config = dict(
    n_layer=9,
    d_model=128,
    d_shared_expert=0,
    moe_layers=[1, 2, 3, 4, 5, 6, 7, 8],
    init_std_router=0.0343,
    head_dim=32,
    norm_place='pre',
    norm_eps=1e-05,
    rope_base=10000.0,
    tie_embeddings=False,
    grad_clip=0.5,
    schedule='cos',
    doc_mask=False,
    steps=5584,
)
Below are experts of layer 3 (counted from 0) of a mixture-of-experts language model. Rows are named router (the router's row for the expert), down (a neuron's output weights, with its number) and show model dimensions 0-127. Each number is 500 + 25 x the weight over its row's rms, rounded and kept within 0 to 999. Numbers have three digits each.
Before each expert's rows: "comes before" lists some tokens at least twice as common just after its tokens as in all text. This comes from a sample of Wikipedia text that the model never trained on. Tokens count by the router's weight.

# expert 96
comes before: " |", ":", " of", " 0", ")", "–"
router:500522524448494510504485500546507487481498459548487474462501473481463517497477538518470488464508473530517504501448512479533476500504486536538530531528496514478494449471461508501497503502503510519482487514543490482514481467473462535521511508464518520499516498563473473489512493529466510494506478471489501523489455521459477469522483498464549497521471530496515524476509520465533471453490
down0:501545469489543520545489517514465494515523496505518449523484520498500491544512505524504556496520523502473481525488488530505468525533521495492478496490491449485485496482501485526511508542479495465440506476488540524510542508528494509524489481517517470512510485513536507444482491434521495500468512500491500443522482468597467497471516518525523511508507475477510515489497514516501510514509
down1:499462464529496538535488498440505477495474527483478489514454544514505435480530494472520530523481483473492510500516467470479504545506515518453492498537521550553509495483507494502523525490464521519518462519489473521523540491478535494542494494536519504480501471475496508469479484497464510477502484519490489505531529523513510491505507478509479494505536493512516476571468480520475503556517

# expert 124
comes before: " and", " which", " but", " the", " he", " including"
router:469512560493543522472461509510507496479504491535465476475515441483490510537475536508493480485453489496512525513489530494508484476489495513528523509513487516484506476479471521471454530493481530546487462499519487456534505475466484539510520532515490525535528508521473461472518511542473532479506486478476507494505494523483497463533471548476543527511487508471506551518517516458517472478481
down0:534528495474536485526527487494452538467481544479497476533529504475496503522464510479490486516482505492461511501493503473528479528549446504507523514523472484465523533504500537475506538569475520460494499448490483516492468490518490526526491471500486509511509479505499467481487499536522477514461486471458519528519463487514490480496558499494456491552536542525503496481495501488533513521498
down1:509501477511469490496474440498459506519473506497544525481500499513500575500475503509441489496519539497499483496511515454532549442519533512520536485481554526537532503453498476479483481507499457533517487498470499505481507478513543481506527518513523458514483540492501516511493489506528477506526502464519497483519500490506532494488514520560477512481539470489500544503480467519481496473482

# expert 49
comes before: "=", "\n", "\n\n", "See", "History", "up"
router:497527523482530506477487507512504496466534483521487469497516467480489551503474529499480466487472474525512488524487552463530482478507483533532522512527494544498526498493476532477454517482468520520454482497508464446511478504492511555530524556500517524509507520515488471489499472505498518478510479493450529535489493539507456502531474527457515512509485517478477515490510544433500483496467
down0:551510483522521523528479488492492486477467524521460518472494484474511525525509465538520481508506502516501499508463494490480481478509504520512483510552529481511525514481465505571456490489504507467539476537527562477457503521516471467483516493506491461522493488481510522547504476511517542511469447525470506472519480453488481475472502507496448502502493455505487470516499539486536489463510
down1:468470465469534519522513520475513496507522469502482465485488524519494492509487486524484533525506474505506497526488497532462495498478459545491549460496476475523481533477480496492463530496534461475479505535472518457499492513484520508476494477562518512523513494494500433563477532510463518545506536468524467502478481515485478491461522477509506529488464518510460521500493480494510539457511

# expert 117
comes before: "|", " 18", " al", "°", " well", " 185"
router:497536535456508501497490521505489478459538493501479504476523497476471516517483529538491481489489477532525475513483546473516467477502497532541538527519474530491523462485477521481476503446461498535477489516524496464522483466490479535498511520500497524542526519528483498485490490546471520465540476481451521507482471522446489476524469515474491560523496527464489530492526532484514475501488
down0:455521529499490489495519503539513496519445519527471482460505500524471531497525483530533527548523530500475497454498446484484499525485501495498512476484497479499486477501510546454497515533492509484462475479506465546465465543488527484543480478506490521501482473511485525477501519520495503492488476513456463490455516527506497556502478474496476494525504485528482525517450509505567487540489
down1:479515490527472472510474499535512508489533489505512532494554506490503534466522566543511498479518475513503525466524506534542471466538521494519503452490492483492496470501476453512532548461509500483472504495517524532518520463533532500507536509459526485503465523511508508503526516453506484515533499514498452515524517522503489461482507504510518486467489515561494458493539520510502490447526

# expert 98
comes before: " |", "–", ".", ",", ";", ":"
router:492536522466534493504480526520485483461537476563470485489512462504470549521455527542488477469504487503529487493506533506514473492522485536529515527533468503464517469500495546487476539470508496583480486516543495435527512505486506520502511510493521507535508535513486480506509474506470536499499473484480512531495487514466507486508502514459509513506464538512501521490494515469531488472473
down0:483510487506502503460483524476514461528523493502504501517508458518480495500504477502484508483456466441479477519525488484491490497513526542505543444504483525472487489510482523473482465502517543518507515504509536498573504452499531525497462526490502483516457538503498486462460465475507493499511461508510471470491511464531540483481474483524483518452522441486474464516492461523511518471499
down1:495508514476475490534517512521469494462438518464509515551507480442471547514524502495526482527529581455489488495458512543535484507478470509490518527494484456482520485513475472491516524502499472509481490499503500530494496545466465456505473504466470542519519521503507532481524496498483486545519503505481543497514496514506491550455508479507454511519524515514480527501482498517507506488490

# expert 22
comes before: "\n", " |", ":", " MPC", " 1", " 0"
router:483512501494540522495480501502492469472511487517470468471522495505454551497459522520468490491493498508510496529479522479555507487515476511549517557510496529517525493486475510462499556484496524521475476520534464442496501472496460531494497532510506514538542504517500503496539467511456552473515459493481514504471478515478480480484514513449543525515497531472497517475526517486540496485476
down0:540532494500520552446483491517530459534496536513515506546533550532536486496497525502509510500505498447536518522491496537527511475463512467525483449556474499525468520494508463550532536513493508482477552489495470474511534511488494465521538503524523483503523465497510510502499535522505510515477534482485494498497504489494473493500540504475512510492473478489518513464497536482449519513526
down1:492508494529502475510493492450481512508483469520521495475489502492485515519488462508502470483480529532476499478477519500457513461498542507511501468516514517515454498492484515486488524521508495464524525462499568508516496503489501456530521532502541491516506512501502506553476472462505512543484450476520524510491425501527462479445532496459515492532506528478488484528526558505519470459514

# expert 39
comes before: "=", " the", "\n", "\n\n", " a", "See"
router:462530530491565516487474501525502469479528485532454457482501484501484521505469545518461481481488465512507508525486539472513479471503506519547499515557469525476530492469497518485476529497494519520459479524514488468534494476481465566514504536509526524503503510519472473483500496530491522472516480507484515504490510557486491500544465519493533522528489514490511534489521512443504469487481
down0:526455498481523510486473441516489471509475491521508485534489493488512479528435521504487496498506544534525448497488500496512497525504516489497489511521559521473576442495488517496508515519495518485498483522453531534482489525465482458515510461505511460502500518524478500480507485499527522506508521528467489476511468505512507481525490495567470488536512507543495487506493496469532467442506
down1:492513504512504562510486519467549479552513482528491500499510482496464494524503532500461460513489509473500518488511497536533503504494517528555516449495528474483459528527495476470496504503502511492493523476462510451520493561551477528515491501493478476487531507486506466504480518490509491503532542462480496503493499517529528534494468474526561498513487499544550525509455543483529509494499

# expert 115
comes before: " of", ".", ",", " and", " in", " ("
router:478521519484543505497460522501486473474520465492492447470496504483463551528499543515493476466491468520512500480500524502508517487524487495514508525537475509478527495490450506481451507482518517546456478493509483478538472467484489539494489505481519527519533508523508498490536479541501549470500478483447549511463495523472486468509503534469523551542495514511492528474499524458523492472488
down0:476532480503487496444513500512465516486491520497522483517479528466458487525495502522468514523499489541479497456503475507476480471500491502507485493515505482545546493516513505528415458518472550479484509500499538517499496532504480498512504447480480515521536521538477498476528473546527487497543495492495472514468462512492471541483478506496493488476473491476522423483534504471483493511525
down1:530464470492536448526520529535510491488540479475490540504522528479502461513499514466494512503490500482508525447489516497514505540511483467484525511498510489481549473470526531494538501512468484486505461488460513563494492486504491513473476544512492506493499507485538454448509498514487485517498480496559511516521489494518544489523501467494492522511594503499492484535469515520528510486521

# expert 127
comes before: "|", " a", " the", " an", " well", " \""
router:495530513482539508481476498514512501460556511520495487450520486490477536484487563507451481468496496517524482499477559501541478473529513510534535531537459520505522462463484530481484536441493501515489486527529496474502474456491472545503500523532521514526510526533490492512501509522504496509509477495472530517502488529492478479528483500487545515519466493508471519489525518476538449477507
down0:470472506483482516523469479513491472508516471506498433503550461518479454514471491490502464514473449507486500560468498472550497521542531496472502474519511476513491485529455490476473517519497482517496497479513507527518525472540521503536512491534527505519520502474494507507459506509454467489483527477458548527531498482545494484553523495505480476478488508517488511542505477520495483542487
down1:477514487485495444512548503512497519494532465523516504489488501477479525527523489495515528516487487534491536497479523488573483479515462482494541487519552535514529467503536546491452528526519500483506498519486463518490503465446477493500536522542508481544524523513532509460476533497456507499502507496487489572496462495532503508485494537497498492487499530495538483515511503553499490509492

# expert 93
comes before: ",", " (", "d", " and", "\"", " ="
router:493541534483551497481477511511488453475501494500452474484521484505495515500494510513499467453513489517524490537490527470544486488514487510510517532523472521488499505476479536463468498474496508559459501491537452480529485473490493548498489535474510511512542492495500495471539483525464533457526479478473544520493499538453479489528485516477524551509471513495489543492533523478526477489478
down0:509501456478509552490490505538521474518477537504485473468522507504514509450487508494476486528552494480463515493504536502497491524469481495514481537527474514530527498521510506523524491530459505518496481519495483536511540486473494498472492472495520505452467476567532531502505489499488534499483497508510448486532503441511449523510502533487500440482473492518509506535511502441487487549510
down1:508487537504502495501494496537540512463448520476526491504489520481512544512503462487524516487531505518519517486485546532518533544521513446515489479500458469489450515482496434481510490516454477515506481502507484443503482487486528506453462515488450524513512489490514544526520493513489492486488515560476523462502484530481515502545490525528504529466510462495506478500492500485534471525530

# expert 114
comes before: "|", "-", " by", " as", " with", "cy"
router:465526562450541497497493517509494491502516507531458499484510482470503520498478526511482492479477489521534500527506526468518507475499511534538521494516487551487515475494456525472507521461486511524459490494520498499487468472481478573482497524496507534513523490483503478511515485525491523463528492468437544508483505527475488459522513559491509507518470507505497544497519519486546482444476
down0:548526501534494478520530499508537536468517506455532536458493519516554514493479527479505500505481521524488512492502489523474455533550505534527448461530483513494512507476473489501487463503508529492482500500506546524490495489490476474475509532485460482502500525525535492522498465493507489468492465505525473513502479532548475488521474527528513507492506488459451487500500586523492480506533
down1:490461458511493482504449525475521493527481556503525507471512528543512505499485491487523523538478486466496468528520499467485518478556507444502473498466494540492526511498493531520556496519467494522487516528533476507496511509535486489491547467477506510476509516500531540452471482472526528493497499480496454546502472517539501472535506539492551508461525532485485482503479505487509522513494

# expert 91
comes before: " the", " a", " 18", " his", " order", " New"
router:460520530462515530503476516510498477478535485530489487481540485463504529501484535515468478493499458510510494534470547508516478460521510542547509521531496519478512478468497518492441528483512535528472477520500489447527480495482488529507498529522522509509523515509479498501524461523497504466533474514476520526471465562478487475535472540479550524516461508508478527488502518486532481492471
down0:502512484514500511450506523485492486464472468510527475439482483476484556481521471505475504515499522536536512491501536464548523477472488464497481472500514532506514494467512542493482467526508533512474549470488493471494484491496523491512530509522547516489496515501459509463501491532455463543492469508488511536506476493467470502496496477461493431502538507488519517490505550518503525515459
down1:519468514481489458502537500493511516506493526492535546488470544498440547523496514494508495510457497531508532456512421503480469539497491521514509505473522479502496509484526498479505527503443492541506489482477492513484509544515549512502532517484505494495472537551548499493515502502507483514498508510499537495543471499508539513518511516472484543533466492529445508500493492520511459521532

# expert 118
comes before: ",", ".", " of", " in", "s", " and"
router:456553525484563513487453507520506475481517485505464484516528498485496547525506531520500501469494506521528502520473515476543511462550485537521498544537471515478540482487491543481454527500519504515469469500514493492523492479484487532502506531482486490493531484529518499490506506525486518476509466470465538501481474511454472470518498520478532530522458516492516540498553508451507505479485
down0:498507482505488461477509481442479483497512497481492501509520538467504507476501506478475518510472477529516493509471463499431501493497501480453525520527487520508508470521484520506481527517519490479509490465489475566466470462500484512535481556534470489457482518512492512524480418458509531446523506494454481522475526521502485549501481527526465522514511499509498496501512519478461510503517
down1:480474473476536445442513526485487531497482534525528511515489497494521547484503500483483473499491489460521465440488491506483492484487462492464503535473491454489496499487498561536518490535496488486554509478489499520459476501509525484526486518515522483528497511488508535545518463465518504518542490474477475503467499494460473500497508494467476471510507492444517480492487453471452518497477

# expert 92
comes before: "s", " of", ".", " in", "y", " as"
router:471497528502524523492464512536498486469529473500475492480534476500481559517454527518480487485488493509504517505467538479554528468512497505504508534516490513503482496470443536479459507488497516553480473490513452486525471491470494546495504526501510520529527504493507481488510492522498562480522474488469523537499484528481468442509503540492525516541475504474509526492521499473538471450505
down0:511489501542525488479520484551498520488459495512511493530483461463518496524527482500475462484506477486499505496440537462449500520480518488497505480488512494510502496474492491476505474473457538496523537482483504461509496488427512487486492454508526507462484520525477544483443532527523481517527500502523481493488502485462513510539525499505512494518456471521498508472516555463534545460494
down1:516478502534519476502527510511499511497468461487483549466499495487519474454490521460489512521505492485464517528494518512455472486552519513468498497535489497443521498494512520544533496472512553504477520483468523521502553544451529471495498471510494520501459484533499521521513545500529469512488500501500434484492483489445494506464497474505511534480526547522499509501534481486501492540512

# expert 10
comes before: " to", " the", " a", " by", " of", " in"
router:484513505460535512487486522508495463481532464538484462483540483473437515527472520505465487468478480504526522492472520495531522466518512513521528496523474514458536484482503512512462537510506534512449457514508477461529489498500452504529515501523525522522513522513476483473496492564499508482530473508483527521448481553499493463500484519497539487529497506504489521467511503461538481482519
down0:460534505559516548523453457527515514503488508515459508497528478463514498496535464541490508527532536517481485495500486473501475552492477501514497536498529490523454517498498495529482514483471504513512463479481473450476505476528505521493458499463503483447472512532486482504511487511521528470509452517484442482522503510489488514521505520441501507473532531501514497486499486536470501479456
down1:506504494487468470520490498516475492519487442496529505471487473529475439486493534536515529459460481501518500523503495469525494467561520520493497495499508478524507494551540499474491516526570519470531486491481477478478505503516514513493541483467494480515437528483510462496485533489471482557508503484513509532477493447508495526487485519509485505545512557496514471503475486496500483460503

# expert 47
comes before: " |", "-", ")", "}", "–", "/"
router:475531520438525495461485516536504467475533503525490487481489480467482502512444546542478491452477484513526507513493497491524489488528497522531512512527489530488524491479488545489492539491493499519474494503540492477503497479461455530487522514508513515519511529515482475477505501517438537483504486445462505534491496554462492470517482510495545533512481527493473527488515533506542500459473
down0:511519530465508516509492550521499482453501514494512483500535548473507515481491491506486487506433487510469485508495523512517532547472474514515511522479508506493501454504522522472515495488471466518506527526495480460482543467544514520458476502482498470474519464501466495478457505495505521500506504520468536529518540531473513483484472468495483536507499488510482487570467503556539468471539
down1:532494459510529535531498527535487519531500522501503475490525501533517510515488473499537512489538494472457479501483479534470518491521463527505442494546468497469446471477504479507497481463487475507499513472478511490497523505483507512506506440520507500487480477477452510540477464482524499488480496498502519491510462480460518476502457492487513540455517526467534490516496448534469561480517

# expert 78
comes before: " the", " by", " of", "ing", " in", "ion"
router:451537507478525504503488509523498462481530481517461483491500491480493541493459537527481473477488511506507493506485550487541500460516480506533521527516465527477500475484448520451492517495498520511488480501508510484525493517458467533471511514511538540517527515523506464497546503530472497478515466469488533487475502540478481487505504506486524539537508522500501553470544509461559478473470
down0:520504466516484508538459523477510481459520505508517479485504540467497493510495497521504554469498553495502478480556515497447516463488498511509499500503520462503517534472487494502480481446465458463476526494531506497533491497503478489486491497482546498489556502498459477514497528506485494526475505521497504505474478481494439459466526566516475441505522483512491496516520511533469464525497
down1:468496495514531518506498450480482493482491523482464508492511483516504494488439434517512484500480505479488475490556496481515526483511506518506476509503527502564457548510496516521501528501441511465513527480528523540513478537503490480528508540507488466474544495480492499522495497518481515516469528518524447468495535478501468469444489525514489494539514499527492504474559501487487484502458

# expert 4
comes before: ",", "s", " |", ".", " (", "on"
router:507544525501531494494478536514492477477490499513484458490511477480494570497515535503511479507493504493525467516505529487531509472512471492527533536519489525490533504504484510476474511446492496538468438488526473467538487489471491524481477536503501504557546493515495486487527495515440524494525456488483532526473490529461503476512525537482503557518481511463496529477506525457513486487487
down0:515464527510510468459469500497510474468478493542495494530488532502514484481488524507469474566502516495468467540496457489477535470474484479521491504508519492495504510472539542491424527490489483524504500486528543519534530516526522492516506510531496484477541531465530500496488543496521463482527511471526518511430493515469490474481488467482510453467504517482465496519494490511521478477510
down1:515488515502468525500532549483478500517554474477513560482505442500483502496522453487518492503526513532506517509452530524494480510469513529524485500529543525516476498455488445515556532510480509552490496508485486457469498488489535508528497527478493531502508475518514506477479502473504498494533517477495501462484496520530513502517438538509519449515521482504525481475449491459501505516495

# expert 121
comes before: "-", "|", " |", " year", " www", "″"
router:490542526482513516483467527524500507478520497529476492469503456491475541501491563527473449479502478533521519526483528492523480509491513500541516522551487502471523446478449536484484511493480499539490490502509457467516500486475478514518512548528493508536527529552488487472532486503465513468530495490484522520479503520490489485508490512462551502522482518494487541501501528495512459474451
down0:482521476477510459480486483521498513488491487485507510480472523509478529514478468503525488500484486531515472475475479524472486503565474488491516492476519479493507501522452485522499493509517495486504512499502510545506486484482449497537508487465491548516474489458497481473480484523492477486502505523443537558531488493486467476532547533536508487504483477565415515467525475504509467499540
down1:488500531489479494544488505489530488485527482425506474516518497500539491511487480547496470469462496531467508503496502571494491519521473509489521495504432509481518456501500502445511473512459499518501504474513514517547481538499530485466459465489480522485513493512550511552524469519480469501499493498500495517518470516508518511550520504502464498467503485497479502482509542506532484555475

# expert 2
comes before: " 0", "\n", "  ", " 1", " 2", " 3"
router:520522526496499500528477508521507493486501471519489507471510478483463535507469518545486470491488495492513506543467514483541480471504488546523515545501503500499525479494440538477488504475493537506451490475546497460507500494502472546497500525518493509540559536542491493498509489540483543487528480478486510525465480496492504474545508522452533495512459561499481496466514510483551501484477
down0:536528498543490488519449466513506509470481497507486491557504474511540486521479516516525504484497520489484466513478529531499511524493494526483450514470496486543484526508555524512450512528465486528511485491473497490545484543503513520500501491516514531571503468539476508569493517482463514454550493524518495505498514480467440504510501502480502530526506482498507457494480507510496501499471
down1:479520518536505547533491497490470510542478485508484510520481496472478545516501518478481487462504500483529466525490484521447491481516526517520510497510487500486506544521493501502449475497521528506511491493495547529480503572483498476477485468529495464519530506507500473488516528533499485533504455492463560503512515504450475487499519475517471484542513481532502522515529533570549501519475

# expert 75
comes before: "\n", "  ", " —", " 1", " 3", " 2"
router:501515524470509520505460503529496486494505502530465461472509470482471502527473528519490472476509479497510485515485546479538488475481495540515542523501468512471527494478477546487489543507472513508435491485526468450532504471496490533499502511519502548547539521537458463472496499516480510485510495475497517517475481508483481463560498514436529514493471521475505525501528547495516487493481
down0:503537468479525548505540498506522500484484536480519514484487527479474497512528503523532507481468531504521471463523496501483525469540486533515484521465548506552503513496456534464484446438507510506493505426501480492487466494457495478531511534476490475460543545475476491491490503494482508520510489488546523468491507479488536510466542495529510530508509517515481483505477489518499504528489
down1:471536503493500464465478557487529482489534419482484497515494494476518486518510490521470534491515537487495554513452471544494469550500477501507507491500486498527506471485500435515517492503457564513448523544506478490498468517513492485512488493510517517447488472518480502563501473498514511511481511527511508500497512490558506512513488500462512496515477503495519475476482520483468482490510

# expert 58
comes before: ",", " of", ".", " and", " a", " in"
router:478529524454498523523523512514522484481512472535464439484525495487473506517455511511496481467500506530495480513468540509528500451520506523530503505483487515497506470492447522499487518486517495544489489492505474469527484456487461520501501551501541518500522505510477491457525479549458533452525492492477514522503492524482494455508447500485547560521490507509511507466519516493514461470499
down0:509465451497511445476522502435490464496493494508516471510496520553504460516500485514499527487465471494440468504441463486459485493480490469496518487481493500477488492500503540527506497533542503435521555537501510502499543504515469536495526512532499492503507487509468486481496490517512478490505487524537518521497499442489454522512492493532511509493485516514475500530534486524466528502541
down1:480515539493529499492518461487463512481479468480494523518492485557479547501499512490528493517481516512515496502484521538501487531501518531539490493505479472525531471542485524516474516469512486480531479511533518480477523515512478517492450508478517441498542451508490532529504516537544479505519482526512515530482515471502471490486492475441509497476452462499499463452537482495497456528456

# expert 84
comes before: ",", " (", "\"", " and", "'", ";"
router:489531512501523505505470546509502483485503483507489495503524482473484553533496525519492481502499465509533497508492507481528498486516476524506544561509450509492548453508469509483444519464478489565476464501531472491528481475481508520494507524500502520512546518534507479468543472520486514455494460485489530498471491499467470475515516532484511540531481539468492543484514510464523491491469
down0:487508474485503480460483544532494465504531463518478473541478501523496488481488514493474484527530526485516476473506461524529530459490468447468486484481495478505460488487449530538504499521495498530532537484518469464474557521504485518514527496555489497488493516464542458517509522465532501467501536478533517521464482500527515502526511487533512506478539484517500517463509508484510513447494
down1:491506497488492484499458531513514524537500543488539507520512517525481518485518528479485490470465525458501482486521489516501530493506490495479470508461497463530479491472473501498482503478532520504505502483531489502502516500489500484486457532500541527403548490519496541477464482497525513451510490491545448480488481507531511481520555533495505523475528511476495565503486512477448496511472

# expert 76
comes before: "|", " the", "  ", " a", " 1", " 2"
router:471515518490525512492479516511465466452508465531459486500528451474474529518488535534501484484479484503528506516485541484516479462512507547538510535510490529488508489486474527461493525465480524522502465496512484491497485500454482543503506530512522537515545510516470495486524494514466552477508461486484516534496476515494454457521481509456545536525465534501499509508504545481531488474489
down0:532560516511479462493520465497478489494487460517520505502516449505526499530489517565539527488507482531492505512509524495510516480491515482543511493533501503459458493493519510505467480507499516494518496482510518476518525500531459563459471528467497505441571535490480494491510500544527480495532487508519465495477499495504526544506470464475490519510551513515458473505476504517495475502517
down1:504468494515505472472548472467522555475489486453474503518549525482516475506535493528494466507538524524530533483480528517493482490530519523494477498496484499490442568507480508506497509475518489452489495481534516494515508471544524545516483491500513507475566514520503516542468541470531469485524491485519507495496487541484481518462500453488523464469492483485501519494475481517483483495468

# expert 54
comes before: "=", " the", " this", " a", " addition", " his"
router:477504518498513514486478517520514492494536479534487486486493457497452524529466519526476493481490464539542539528459550474533457496513523515533516502542487524503478460467470509484496505492486524511460479519517495464526491483475473509547502506495525536530537493513503481464519494525483520479527520490478489572480477543501459486537461518494525546518472506494508516513509516485512457476483
down0:497501489435509444517504505453498488476512477521482524498485523486494487508456568454483515483465536487497527506483500483492499541494472513492566481496463545516527511518479506466478507521486516493551476507525542504474494522519494512517520498480512532539506558486477504510525469512475484512487515454531524542498519464485507516509528494482499530512534533507464529480514479520468538503500
down1:487543468518508464490523505505493519469478530498493484499508469546530455470560480478526537490500517494492476492513495523507504523546461545495487497476512474475517491446479506476525495478479506530496565454488489523502513485505506510448531510536480498536525482503474492493472529510463531483505511466441505516545515496462484513503481517498475496459534463496496508460491478476474486527469

# expert 55
comes before: " the", " a", " he", " his", " \"", " it"
router:487499510467539529478466522520480478473510483496508474500528491473466517506474536526463499486487503503526501495455540502516499478503521522529519533515474504491551460500476497501485513485484536539431463515526471478516476480463496529538503527510476539533521524554505486476516488518477495494510489523476534520475466545504508467525493514459535497498507523484458542458513512467537465476486
down0:554520473490471528510514516525515467486473484486531481510518487533515476534491466486482474477516487519524505504459488522490467522500496478501467481534527498489516535474458529499492478502508516502463478518514481509516551500475495504564486507508490513461483472489530548459502472490473453531504554494490521541536537509512493495514494462514444545517533454510518460508541510481527481487496
down1:480521495491522462510464489537511531486471539497507478468506483491518499454467462509521478489507488483486451503546493522478482475470483501505485548491516522409460502507481489520547478481475508499539507549495509471539493493475464509458501519481522488506485489457475495523527504521434471510537522475486471479476497495470540484500539516492501479502515468466516498487501491504523524512520

# expert 89
comes before: " the", " be", " a", " his", " her", " have"
router:456508522476514521468463547519493498500538466495473509490504489479477495520481544549479481458476479507512507517487507466514517485531520543543509504514465494511524460474461502467490485452485525512460493497525452487515492481495495522526508518501489520546551515515503495481508506516455503459524494500458528532471508545500489462555493552497531517538488500523511508469498511468522477465493
down0:485468495498485470491496523511485511542545467464492515498504495499534472473494510541554491455466541517515480501545491499533516505499526552499501482524517540505502491510526474471514502486507505515549522455497482455524505463497504529500505476495478535512540504503493454506476523480467439479526532455542509514490495473475519551485517489514504459522544500473524531474478474529513488519491
down1:496497473525509520555492464474505525463512480488528477474498485449479464494478477504489456501484513512519570482468540461519495511511514512524546501529495514501500485488464488517502520515496501500473481505537519502513539529511504512480450496484519474535510483512501479505540515550527523467510488540512506515461551535535532482479511477475469487527476493477466474494507454490487445461526

# expert 74
comes before: ":", "-", "\n", "  ", " \"", " M"
router:494526496472517502494461517515522497475539479547465481479508489496468530527476557518463443502491493538513495542502515484537513469509506511552527533519483515485507484459485546492502528470497516523504489510551461466509494488478464538492514517502476511522512534528493482482539488500457535490534463485477542511493490502473492478506491550462530517520467536497478522487521511471503471482464
down0:529480481490447513472506506507511490475523506482514508512533541528541536508449496497513512517507447524527461482479499511500492469529542517486495504481447516510500494482541459517496500484494470459491537511491481478476527509509473472498514478489501504497472436501452483530503544524512473514504461561509492479484481492545488515540521497510520500503462492533486509515536556501496455459501
down1:511491559516516510529549473471505539493476502487512496494469435468499511524473492488494467523453468507542516510488511519509472508473489480487553495526459510497468479469522544475509476510495561514509540541522530480484444512506494522493508518522528493526531491475483476523506495511505442515517479514482525499470463530504485515486501481496487464487501493507448468526492501471528461475523

# expert 13
comes before: ",", "s", " (", " and", "raph", "\""
router:481525553448540498479489530495474480467517504531471484485522505461489513531456516489483476456504477529546496517482515461533498476502492524524506508500487546508497479480487515470464496483485481544493499506521473489502488488451477575498496551492502528528526500494492475492510500529479517469524478452485525544474510539473495460517511547483513555490494518504486515495502515482501479475458
down0:476506511497472493463507501454524446498542482515490483478462504502492465484481495512536509455458470532494524500491505448525477491482529537510498466486560528480535489527506486443523488524466503482517507472508504507487492501509463488529555486480513471538503536505510479501459449483460515497479498490487503541531510525534482493501540492482526525498514475527467506507489501472483499433516
down1:518492464472528451505494513460507456464474480488495498460500496487509467535519511496491476550489472474483483533455516436527453457480504499483542490517522529518531465469507505484532485487489462486532484512516486531509545524506492532510483479487519488495524497505498486478500481526522529533469481568524465557481505466498484520468545499503512518507533518499490504529500506522537501473489

# expert 87
comes before: "  ", "\n", " the", " Votes", " Nominated", " 1"
router:472524522462522506491445542523472491488517497502481505478512470507482524508465542526469461481489469517550505504501537484522483467504480537530521506534502516485515467484448520477469549459490527565498471512499476453534493485469516525518496519511474525533531513515474496478541483521480513456512482509489522514476472508487462486509482546464501518526467520486492522494528519480499477482473
down0:498501507502516463499462500538542454527508490518483511505521477482496478491505523547509484454516473509540552546488459485476519480497517512451488508486499480461538478477539524488506548498471530500472500491479492491495487484527509478518510498512471528461566487493522500482538526519480517516494537474512457489523482473463537500530485505497509482481515493512485505488494566430494516519535
down1:537509514475514529521498486480491527485499508465493542486474476485471539504529476474514519470514510524535510511511465479496501504535486476535468517494484464518505477470481494496526456487528501524551486487515501501503511482506519514526499510526488498505491533458526521484544521479497505446521503493500512572493499507426540498459477499561434515521534485537494501484516477502559511504487

# expert 19
comes before: " was", " is", " had", " has", " were", " also"
router:483498529461538537519480513524490496496526483521439474472504473485477520510492513508501492478522499511523507512471551471520459504523522527520511494516482486485514487467455518493500506466503507516485471503509478474498469500494509504511497528544539514520535496503464484478526457541444532468548508477459474558504487520481477478524465515463534539508462511482510547489514525492497450459487
down0:512493494493485529520521475511495457506517545530470504512483536444515548517493509459475486520500541464514493518501520508523503443541474492541474499516481513466482480499500497513488514504490446499437537548542501463548485478488485480479513493497491501500470493506520520458515510506493531497469496494441467483476536483477479483490517499491504493482439498530467502520471529519519466484467
down1:500530519486495512510493430512514497479550553495457482512510505510502445510484503507519505505504496498470481496488545565523460490488494516522526457506554493507500521507507483497490517533464467520483518485488479512501518528473509486496547483462470576500449470503460529463468510505494519467479474481475520521476504498472494495494524494496497492467500476529508540505515546534511530467508

# expert 16
comes before: "s", ",", " and", "ed", " in", " ("
router:482513504472534499514477525529482476471527468513466464489514479473493568513485525512473482476488478506530507531503514468538488438523490514515527514547470506494520487476486506474466510458508509532447487505521460475523481458471511525495473539474494521512524488520475502477544482511465502464539482474459508502486491509459465472537507541495502531527473500466483513496544513490521495484468
down0:513528505490495489541521486465482510521497521478486453520490534508517454515530527497498559535482516494505483531532514486534480529493497462468531491466487495528491450510512485536498518490469489511452490538466526458536524460472518504522529502483522518477466476545518482529526472496494473536453561494503494535484517493506531528517507469485508517509494553506554505494476516517505498488478
down1:490501545538481506548478509501469462521484518508460544522471488502504482503536538511502513469501532505491483504492482502503525476467513464532548537516503472501447480498532534529523541519544514508499502518460496469515536482496533551565462479522483526457504507490514507495463533483477461537524495529537521521509497499524502521494474475507543487517500465518500529482494458485501506486487